Below are experts of layer 7 (counted from 0) of a mixture-of-experts language model. Rows are named router (the router's row for the expert), gate (a neuron's input weights, with its number), up (a neuron's input weights, with its number), down (a neuron's output weights, with its number) and show model dimensions 0-95. Each number is 128 + 24 x the weight over its row's rms, rounded and kept within 0 to 255. Numbers have three digits each.
After each expert's rows: a language model's description of what the expert responds to; "gets" lists some tokens that make up at least twice as much of what it gets as of all text. This comes from a sample of Wikipedia text that the model never trained on. Tokens count by the router's weight.

# expert 57
router:102096151108105105117152103156103146153108122155156138148149100105156097101152103103155098148159101100145154154147100154156150138155152101121106100120158101150113156110100153105153104151104154104111098104103133101155103153153154145101102151100102117154153104103102158111106152158101140107
gate1:087136083121071110124120062137134160120133120122125120134145109128154134110155129129165160181146116124166148171117120124159150133153133108112058121105131097123135153093133128099147085131121168129114108169142122151105139130133163170082137127108099112130133127153108113116109136148135160108
up1:123153131092138122089104124082115156111151174146167126120146112102141172135136134128116114130106138126143142133114085107121103128159087143152112120159135133109083148110189112177146117123109112138120120157135166108107146112118112141105117073116140130101204152106161114151099140127134099140
down1:109143117126102149139080084119111153098088154152160155124136119128151130109082121150106144118155098122148094120107130175148103130121148115095161140110149163107185120121135131149124157121177067133102157074138140141109143143169106130139142121121120126108084147098112127142127124148167153121
Last pieces of nouns, often plural, before punctuation, mainly in sports and table contexts, such as semi-finals, side, Braves.
gets: "| ", "; ", "- ", "the ", "0", "they "

# expert 39
router:105095153103106107114153101155102146155106121153152144150150102106153097102150104103154100150159099102146151155147102153156151138155149102123107102114160101152107154109099154103144101148102150105109098103102140101155101150154152150101103151103107117154157103103105158113106156158100141108
gate0:122114119129113109120137142156121117122108159151155180085142118132159107140174138080126090102151150115123139142134083146146114125136132081150173111125186119169130123145116129134098171153141112100086141124102161129142116152144174120149139152134134144122161089115119158093079110125096115146
up0:163096132146154135135112142127138137147081157141162077114136151178110121163139111098160106144103155121149117135148115117137148111139137100170141126146131114139131123172108132111132156133094146152132114148123201150113086107153142114135160095138130110159080137135147132069127108142089094148
down0:116122082136100123128152128119101113119164095148157097138109142155098135169147179123105122083144115134063100106146114131112144152114173123143089128119121158124099142137118132130167148143138091160129167110117118154117157108171156108077139138114157140142113136120140134168147189121131128137
First pieces of proper names and place names at the start of table cells or list items, such as Chel, Los, Bel, Lake.
gets: " ", "M", ".", "in ", "K", "In "

# expert 58
router:104096155105104108114152100155101145152108121155153142146147101105156095101151105099154099148157100098143153156148100153154153136154155104120107101119159103150109155111099151102149106149105151108108098103100138100154099149156155147098101154103104123151155102104104159114106154157100141112
gate1:148139091112120095103132100116093125139105118166152088156128128143137103136161141108122131119149064112146147136134142147183152119122156134150092144119148140139128137137119150098184135126106115094141093136144159119191110163135145091128125128127110091169160108145123109090142100171125157152
up1:152158134172144134125111128088121133117128122115163119145114142178139138134148124152147105092140070166145110095155152144132133127098117130176116150098071106179174131138145141106141139121156090098088125089122095137115117092098162137132135139118120121115161103121089099095136115144150145131
down1:129111120152128091137095167175149138123104159096122139143173131138097123121143199131138120138107147114124094147135146156121121092115129107137078111139115084116111145132143137073116161122099117116098150114175128116155106167136170102121148143106144151172119108111075147141130136132114131098
Initial capital letters or first syllables of names and headings, often sports or awards text, such as B in Body, Band, Billie; St, Bl.
gets: "B", "P", "F", "f", "S", "R"

# expert 48
router:101100154105107106115151103155105152154105117151155135150148101106157099102154105102150100144156102097145150154150103154152152134155153103118106100114159100148109155106099151104147109153099156104114098105102141100154101152153155147103106156098102118154152101100102154109106151157099141108
gate16:133133104113125109148124117163132139163136174141145175107131130107117136129082090094143126102140116153134106104097086133168143166189146142118117130093153114156136150085126123129176122182113148123092124143098110128180143119132132139111118118117126090158116123113087147128144126136069139148
up16:137104084140109143108095087157103129137136132128127111111096150142126160110122070068157114109101121154112134087144110118130102150101156123109072145123172126161103147127134132086178138128120111122116129108151127138107131065094109133134123149135121104103112127137149117090109139131173169115
down16:134132149117170147112140147120155156101146139125153152175114131113132071152140155137151157136134145141159116087123133135116144165047115097146116120124143117131106102116138145122161144151123089153105141139156092100157117128119122109146177084135152147092137134136121101097112175150095120093
Tokens after numbers such as hyphens in 200-meter, st, th, £ and metres, plus approximately and nearly, and word middles.
gets: ",", "th ", "re", "–", "c", "7 "

# expert 50
router:104098150103103105109154102157104149154106118152149156149150102104152097102150105103155101148156101100148152156151100153152149137155152101119107100122159102152110156110100155105145107150104152105106097101101128100154101153155151147102103151103106117152151101104101158114107152159100146109
gate1:116089163104096126154136115142144141177122161133134087137112120122122112125146149136111105168122134088129157209085119171151111074148142120110140105144112153152104142113086101124133112145126125132100087106120162120162110107160127133147073139142130130128126112114122149143149166171132129140
up1:110122115139140129090128128135099120125108092115130104146090118110133131146136134104144082099110103134076125090095155134119182168123150116125125145165090137117102129140101128151124104150106150110158170164086064125153126172110126110085144111095149161118095163118123118117100129123130155099
down1:162149101118134118108092119129078183107120129154121171116136141072098133138137177113123096137114067167110123123146098157127158132137169173108130145133125110123130098131106129138162159118150137137119123120161134116093161137124126146131126126105158091142130103067092117121129112092156152121
Cell separators and name openings in sports result and medal tables, plus foreign name pieces such as K-atr-ina or Cyrillic letters.
gets: "T", "N", "R", "A", "| ", "S"

# expert 28
router:102100153108105106112152102155104146156107129152154142151152100106154099101152107103156099148156100101147151154150102151153152128155151102117109099119158101153109157108103152106154103152104154105107097101102135099153101151156152146101102154099103118151157102105102153112107153155097148106
gate2:135134107072131105170110103124107099129141159124111144155147136098126094134123098112140115138127117118119148097142105148125140137125145114109132105154148084143109136180142125077144112117130109108156102108110071109140133142108166112132129160127157089149137099074084121085087096109114173154
up2:188140133153133100167149098129109100125141176118103086138135162119160116126125087135168143130102159156121131089119122105088119118144129126124157140180134096103154143114100141165105113122152156122104120123144102135123122151107155143168165112122099097120135144101108146068106081128133150128
down2:115135102127101090142113140082141108132124145118132084099126154074132146135147105142122144140100121166104147139088102154106101111109158156092133096120157152124113133132104127111139160142132111116103105159098130136101119097149139117141163125156164095114061115177159125145092119077130126098
Adjectives, nouns and verb stems after is/was/of within clauses, such as close to, able to, relationship, representative, treated.
gets: "the ", "their ", "a ", "com", "sub", "his "